config = dict(
    n_layer=8,
    d_model=448,
    n_experts=64,
    experts_per_token=4,
    d_expert=80,
    d_shared_expert=0,
    activation='drelu',
    moe_layers=[0, 1, 2, 3, 4, 5, 6, 7],
    router_score='sigmoid',
    normalize_top_k=True,
    routed_scale=1.0,
    balance_loss=0.000111,
    balance_bias=True,
    router_cosine_scale=20.0,
    n_groups=8,
    groups_per_token=3,
    init_std_router=0.0126,
    lr_router=0.000397,
    vocab_size=50257,
    norm='rmsnorm',
    norm_eps=1e-05,
    tie_embeddings='early',
    optimizer='adamw',
    lr=0.000969,
    beta1=0.95,
    beta2=0.99,
    batch_tokens=[65536, 131072],
    seq_len=1024,
    train_tokens=662400000,
    steps=7025,
    dataset='wikipedia_en',
)
Below are experts of layer 3 (counted from 0) of a mixture-of-experts language model. Rows are named router (the router's row for the expert), gate (a neuron's input weights, with its number), up (a neuron's input weights, with its number) and show model dimensions 128-191. Each number is 128 + 32 x the weight over its row's rms, rounded and kept within 0 to 255.
Before each expert's rows: a language model's description of what the expert responds to; "comes after" lists some tokens at least twice as common just before its tokens as in all text. This comes from a sample of Wikipedia text that the model never trained on. Tokens count by the router's weight.

# expert 31
What it handles: Place and team names. Full place, country and club names, often in tables or after commas, such as York, London, Ontario, FC, USA, plus paragraph breaks.
comes after: "| ", ", ", "the ", "in ", "of ", "."
router [140 189 145 112 157 111 195 140 145 102 163 111  74 128 149 131 131 130 111 126 121 142  91 183 132 132 162 167  79 130 212 149 160 151 129  76 175  99 106 127  88 145 132  94 124  70 113  72 130 121 136 116 173 140 152 162 112 133  78  89 135 107  91 111]
gate0 [189  84 130 142 132 112  93 139  80 144 123 136 108 166 103 175 104 195 114 137 181  94 167 102 119 122 136 147 129 131 168 111 121 133  94 129 130 154 125  94  99  95  76 115 143 180 119 142 128 106  73 147 102  83 118 152 150 107 125  93 153 134 123 146]
up0 [212 100 150 107 166 154  92 176  48 179 106 143 140 150 108 127  82 196  81 169 145 100 131 135 125 124 121 138 129 136 114  88 133 154 111 127 102  99 151 118  75 105 117 126 111 203 158 103  94 149  76 130 123 123 116 155 107 160 158  61 124 141 138 178]
gate1 [151 233 107 217  81  82 187 182  99  85 156 147 145 137 136 148 147 124  54 175 119 121 151 172 143 165 172 149  86 126 170 118 132 102 122 104 125 134 175 141 138 101 139 160 125 176 162  64 136 150 163 108 160  69 111 145 151 138 123 115 137 170 160 129]
up1 [ 99 230  90 161  58  58 146 209 149 106 125 106 104 177 146 116  87 170  71 140 112 123 110 125 148 118 159 167 141  92 166 128 144 143 125  91 134 139 145  54 177 143 146 133 144 184 149 103  95 110 196 120 180 135 143 127 132 159 151 138 130 109 137 131]
gate2 [117 132 136  83  99 128 119 189  99  96 182 128 124 130 144 110 160 113 130  66 139 170 115 144 160 108 200  66 104  96 166  88 180 147 145 108 161 100 141 151 135 174 179 152 113 126 109 179 166 170 136 163 157  88  97 144 141 106 152  92 121 111 110  95]
up2 [144 120  99  98 141 150  87 168 119 125 140 115 147 186 154 140 220  90  98  64 137 153 124 166 144 140 212  79  98 100 157 124 147 108 164 123 135  89 148 101 129 189 155 172  90 133 135 120 139 180 100 181 110 138  57 176 151 133 143  70 118 108  85 111]

# expert 27
What it handles: List bullets and field labels. Dash bullets opening list lines, infobox labels like Coordinates and Died, digits within percentages, and connectives such as also, which, other.
comes after: "\n", "- ", "(", "; ", ": ", "\n  "
router [ 87 126 157 120 156  74 175 118 151 101  82 161 109 141 131 133 134 128  90 158 114  74 162 129 108 107 138 126 156 146 169 109 130 158 128 129  97 105 103 116 158 122 116 140 136 158 120 126  98 112 124 133  99 101 138  93 131 147 108 162 126 120 133 114]
gate0 [ 86 132 132 124 123 110 130 118 113 136 128 119  80 127 109 107  60 124 140 134 147  99 161 114 100 175 190 144 143  99 130 137 108 200 132 104  95 165 112 137 141 108 133 131 155 108 123  97 136 177 164  52 120 152 127 131 158 123 148 123  50 141 139 117]
up0 [108 117 102 128 114  77 150 142  87 155 102 126 108 125 124 111  67 144 129 163 108 109 146 138  82 104 169 102 187 132 126 163 123 164 135 121  87 169  90 113 143 110 117 133 124 112 102  59 142 152 161  69 110 135 154 148 171 131 139  78  54 148 158 137]
gate1 [ 78  89 168 118 113 148 146 158 126 107 115 125 122 110 215 161 186 134 143 129 117 103 158 137 115 115 138 114 144  93 154 211  80 128  69 170 162 124 158  85  93 187 123  96  79 131 156 133 187 143  79 131 137 160  99 117  72 123 167 154 127  80 163 143]
up1 [ 94 103 198  79 126 168 141 163 154 154 163  31 137 102 105 152 138 138 112 147 124  86 163  90 113 115 108 144 157 153 150 150 128 110 108 128 121 138 109 126 121 194 135 118  89  76 107 121 178 141 108 184 102 154 113 105 115 128 176 122 104 159 152 118]
gate2 [109 160  68 108 107 198 107 141  93 150 122 142 143  97 116 109  70 127 131 119 151  88 121  92  79 101 194 128 111  93 157 142 122 123 169 129 153 198 134 126 127 137 156 147 138  84 184  78 149 162 184 153 109 122 126  72 136 161 158 164 132 162 130  61]
up2 [137 149 104  96 135 166 122 167 102 124 130 149 134 107 113 110  77 187 125  98 117 149 152 118  81 106 203 131  96  84 144 146 177  95 152 143 146 198 171 111 131 144 155  95 112  50 177  83 187 205 172 143 140 119  96  33 146 129 151 171 161 108 135 104]

# expert 38
What it handles: Table cell separators. Pipe separators between table cells, plus semicolons, apostrophes, and the word Top in chart or list labels.
comes after: "\n", " ", ") ", "0 ", "1 ", "2 "
router [182 160 100 117 150 142 129 141 123 114 121 143 123 105  70 110 123  88 144  95 146 113 161 126 113 107  94 113 175 126 191 154 167 184 104  97 126 136 127  71 106 158 137  83 159 157 185 131 160 162 166 100 129  66 157 148 139 134  77 147 154  79 136  68]
gate0 [ 71 162 139 101 165 154 153 181 119 142 144 124 139 141 161 121 178 158 147  96  77 129 144 185 156  49 151 161 117  80 149 155 108 170 110 104 109 129 131 101 143 136 171 190  96  92 118 123  99 106  92 142 119 163 187 167 111  95 118 142 122 120  89 120]
up0 [ 69 132 102 166 144 115 149 117 163 170 144  50 173 134 172 169 159 170 107 170  43 142 163 187 152 137 146 148 101  84 124 150 111 168 127 150 139 115 109  69 154 128 212 196  78 121 118 127 150  89 124 127 105 188 178 130  83 104  87 120 157 113  97 102]
gate1 [112 147 108 123 148  85 155 131 151 147 176 134 123 166 124 121  98 194 133  80 111 148 174  77 116 129 126 125 146 142  87 136 107 153  83 129  97  83  94  72 134  85 116 128 117 189  83 122 128 130 141 115  97 125 165  76  27 100 184  95  82 132 175 146]
up1 [111 122 113 165 153 121 134 149 127 153 172 125 147 171 118  88 117 185 135 109 144 133 136 117 129 116 144 118 158 148 155  69 115 131  81 105 111 113 115  67 127  70 103 166 125 184  86  70 104 121 130 116  86 153  92 109  60 137 131 108 104 132 188 135]
gate2 [151 146  57 165 132 114 159 103  70 124  60 116 100 153 193 154  94 140 122 167  97 105 120 122 134 173  81 162 156  99 119 139 108 129 124 138  89 190 165  92 149 113 141 122 111  98 102 132  79 143  81 116  66 111 162  71 102 137 150 107 126 103 131 192]
up2 [ 79 121 109 137 201  86 148 177 155 144  79 117 143 149 119 143 170 164 100 139  97 151 117  80 137 137 122 199 170  82 153 119 152 144 123 137 111 133 184 145 107 110 121 144 116 154 102 149 144 167 102 141 120 162 174  88  69 109  85 129 112 104 152 165]

# expert 33
What it handles: Possessives and name parts. Possessive pronouns his, their, her, subject He and She, and first or later parts of names in tables, such as John, Fort, Keith.
comes after: ". ", "'", "- ", "and ", "by ", ": "
router [ 90 124 154 140 200  94 132 183 167 114 137 127 145 177 122 155 134 196 168 122 111 154 103 143  92 126 129 152 101 107 178 185 133 164 142 103 126 187 119 110 132 163 124 113 128 135 141 107 142 101 116  64 146 134 150  55 103 134  86 138 136 155 161  85]
gate0 [106 122 106  96 173 164 134 189  66 138 185 169 149  92 174  92 153 127 129 149  82 123 148 135  98 104  95 102 109 144 138 146 113 126  91  55 143 162 175 112 132 123 103  99 101 193 127 126 144 100  76 104 121 168 120 168 113 146  83  82 119 141  87 116]
up0 [108 144  60  99 156 159 144 196  61 135 173 165 173 141 147 123 143  83 117 163  78 128  98 150  86  93  51  97  99 169 117 158 106 137 108  77 121 188 143  99 134 171 126  73 112 182 100 149 110  87 130 103 137 158 128 160  77 119 132 117  88 142 116 149]
gate1 [101 143 155 142 143 131  93 167 140 110 101 117  84 163  91 170 176  89 158 117 109 172  80  60 154 127 163 102  85 108 141 133  95 121 125 139  94 137  86 131 118 116 169 114 193 131 107 131 181 177 169 122 138 180 149 104 124 138 150 104 162  78 127 137]
up1 [137 158 118 146 138 137  96 213 129 131  79 102  83 166 119 136 138 137 133 111  97 143 126 112 144 129 129 128 118 133 124 110  84  99  97 104  69 151 117 142  87 157 163 136 194 141 142 149 168 118 153 105 131 138 103 146 136 134 165  50 178  91 103 150]
gate2 [113 127 167 137 129  92 144  99 148 112  82 141  99 155 152 161  85 191 138 120 198 116 133 132  87 139 140  84  81 173 179  59 140 206 125 138 105  99 128  70 127 166 211 103  90 167 110 133 115  86 129 122 132 204 149  92 103 192 109 120 159 148 157 115]
up2 [123 123 149 139 110  93 119 127 151 113 105 128 140 126 161 173  71 165 117  92 174 107  99 153  92 143 140 106  88 145 169  85 184 165 134 180 125 103 153  75 131 191 206 125 107 177 114 103 122  89 151 120 126 216 110  73 116 141  69 153 141 125 184 150]

# expert 52
What it handles: Conjunctions and coordinators. Connecting words like and, or, but, as, if, let between clauses or list items, plus the seconds mark in coordinates.
comes after: ", ", "was ", "is ", "as ", "that ", "\""
router [102 157 180 121 195 110 184 115 146 139 114 144 112 128 120 115 102 207 104 106 147 119  33 135  68  97 131 194  79  97 145 156 164 148 112 129 161  86  74 120 151 170 122  58 134  56 136 116 149 139 121 142 154 108 126  97 130 178  96 179  96 103 129  81]
gate0 [219 161 144  70  77 119 122 101 124 171 179 116 165 157 121 156 130 172 181 119 177 122  97 168 122 104 101 164  90 126 132 153  38  93 154 100 175  89 147 130 126 161 139 145 142  96 116  81 101 120 193 112 149 160 133 103 159 123  83 123  94 101  93 125]
up0 [130 131 121  83 111 129 147  78 126 176 120 145 130 143 120 143 105 147 204 123 228  87 109 145 141  97 129 131  72  88 143 218  49 157 148 127 181 104 124 134 129 152  98 121 137 103 113 121 145 114 119 122 133 136 130 110 172 115 134 118  74  96 112 111]
gate1 [169 132 129 118 115  81 108 107 145  96 119 121 100  42  98 168 141 143 172  95 119 112 131 168  91  95 149 200 105 147 171 143 125 111 149 120 145 111  87  78 119 124 102 113 146  62 190 146  90  84 150 133 135 153 128 132 146 116 159  71 166 176 132  88]
up1 [175 130 115 126 135 101 118  90 125 147 140 143 140  97 168 152 147 141 158 146 134 124 160 125  68 124 150 173  99 153 133 160  92 107 154 119 184 107 110 140 132 113  97  75 165  76 165 164 110  95 171 111 160 134 132 145 126 113 150 107 104 134 134  86]
gate2 [131 175 166 101 123 115 165 146 126 121 134 103 113 123 127 113 131 109 149 119 151 149  65 163 121 103 172 174 124 134 148 159 179 154 224 102 164  92 116 100 172 100 102 120 144 100 141 133 137 105 121 113 117 182 117 106 113  96  97 114  95  91 134  96]
up2 [112 119 152  78 139 107 160 145 101 119 137  95 105 109 144 136 105 149 161 127 133 169  80 127 141 100 151 160 106 173  86 127 114 109 206 117 169  96 121  77 139 123 108 122 171 120 144 105 181 121 145 107 159 163 151 136 128 120  82 138 128 118 160 113]

# expert 61
What it handles: Digits in numbers. Single digits and separators inside numbers, scores, dates and measurements in tables, plus closing braces in LaTeX formulas.
comes after: "| ", "201", "200", "202", "; ", "."
router [136 135 120 124 193 144 136 145 145 148 120 156 104 134 148 153 125  87  84 123  93 137 133 139 155 124  90 121 149 101 232 122 103 157 132 118  89 145 178 125 132 134 138  92 141 172 146  81 111 132  93 119 108 106  83  93 124  99  72 127 167 132 139 123]
gate0 [116 130  97  77  81 110  77 125 183 173 133 174 135 119 131  79 187 198 103 143 159 126 117  70 112 134 107 104 122 122 195 154 133 173 124 131 149 140 156 113 151  62 142 122 122 105 120 117 136  82 132 129 169 190  83 162  85 120  98  89 100  82 120 105]
up0 [ 99 167 133 141 111 122  78 123 163 141 120 188 164  89 159  90 127 182  61 141 161  81 143  68 128 144 104 114 149 165 205 146 127 188 110 102 152 107 176 126 154  77 169 143 151  74  58 120 111  94 117 169 188 150 128 179  71 116 101 138 106 106 139 140]
gate1 [139  76 124 100 191 137 149 121 109 136 181 112 103 176  97 156 150 133 138  78 114 141 139 113  81 153 153  94 138  70 122  94 126  96 124 113 139 127 179 158 122 173 114  79 131 112 158 146 121 117  82 132 109  44  75 155  88  64 114 125 165 122 102 152]
up1 [155 107 132 143 181 108 165 116 112 173 163 111 167 179 107 182 169 123 144 126 102 134 145 154 101 149 172  97  96  81 112 110 100  91 169 103 157 108 159 174 138 175 134  86 150 178 166 110  96 127 115 113 133  79 111 171  87  95 119 101 165 138 113 152]
gate2 [ 87 107 138  93 108 139 114  97 183 146 139  90 111 147 162  87 126 159  87 106 130 113 165 121 125 136 170 111 109  70 145  89 149 166 123 137  89 101 115 103 155 144 168 123 113 170 157 143  88 169 103 125 150 163 142 116 118 130 147 113 124  75 132 111]
up2 [ 58 122 115  93 134 111 132 117 153 145 125 142 102 167 121 121 103 168  83  72 181 155 140  91 133 150 129 159 104  98  72  89 137 187 110  87  88  92 129 141 162 143 142  97 136 160  90 138  68 126 118 135 136 144 137 113 122 110 134 119 148  52  95 127]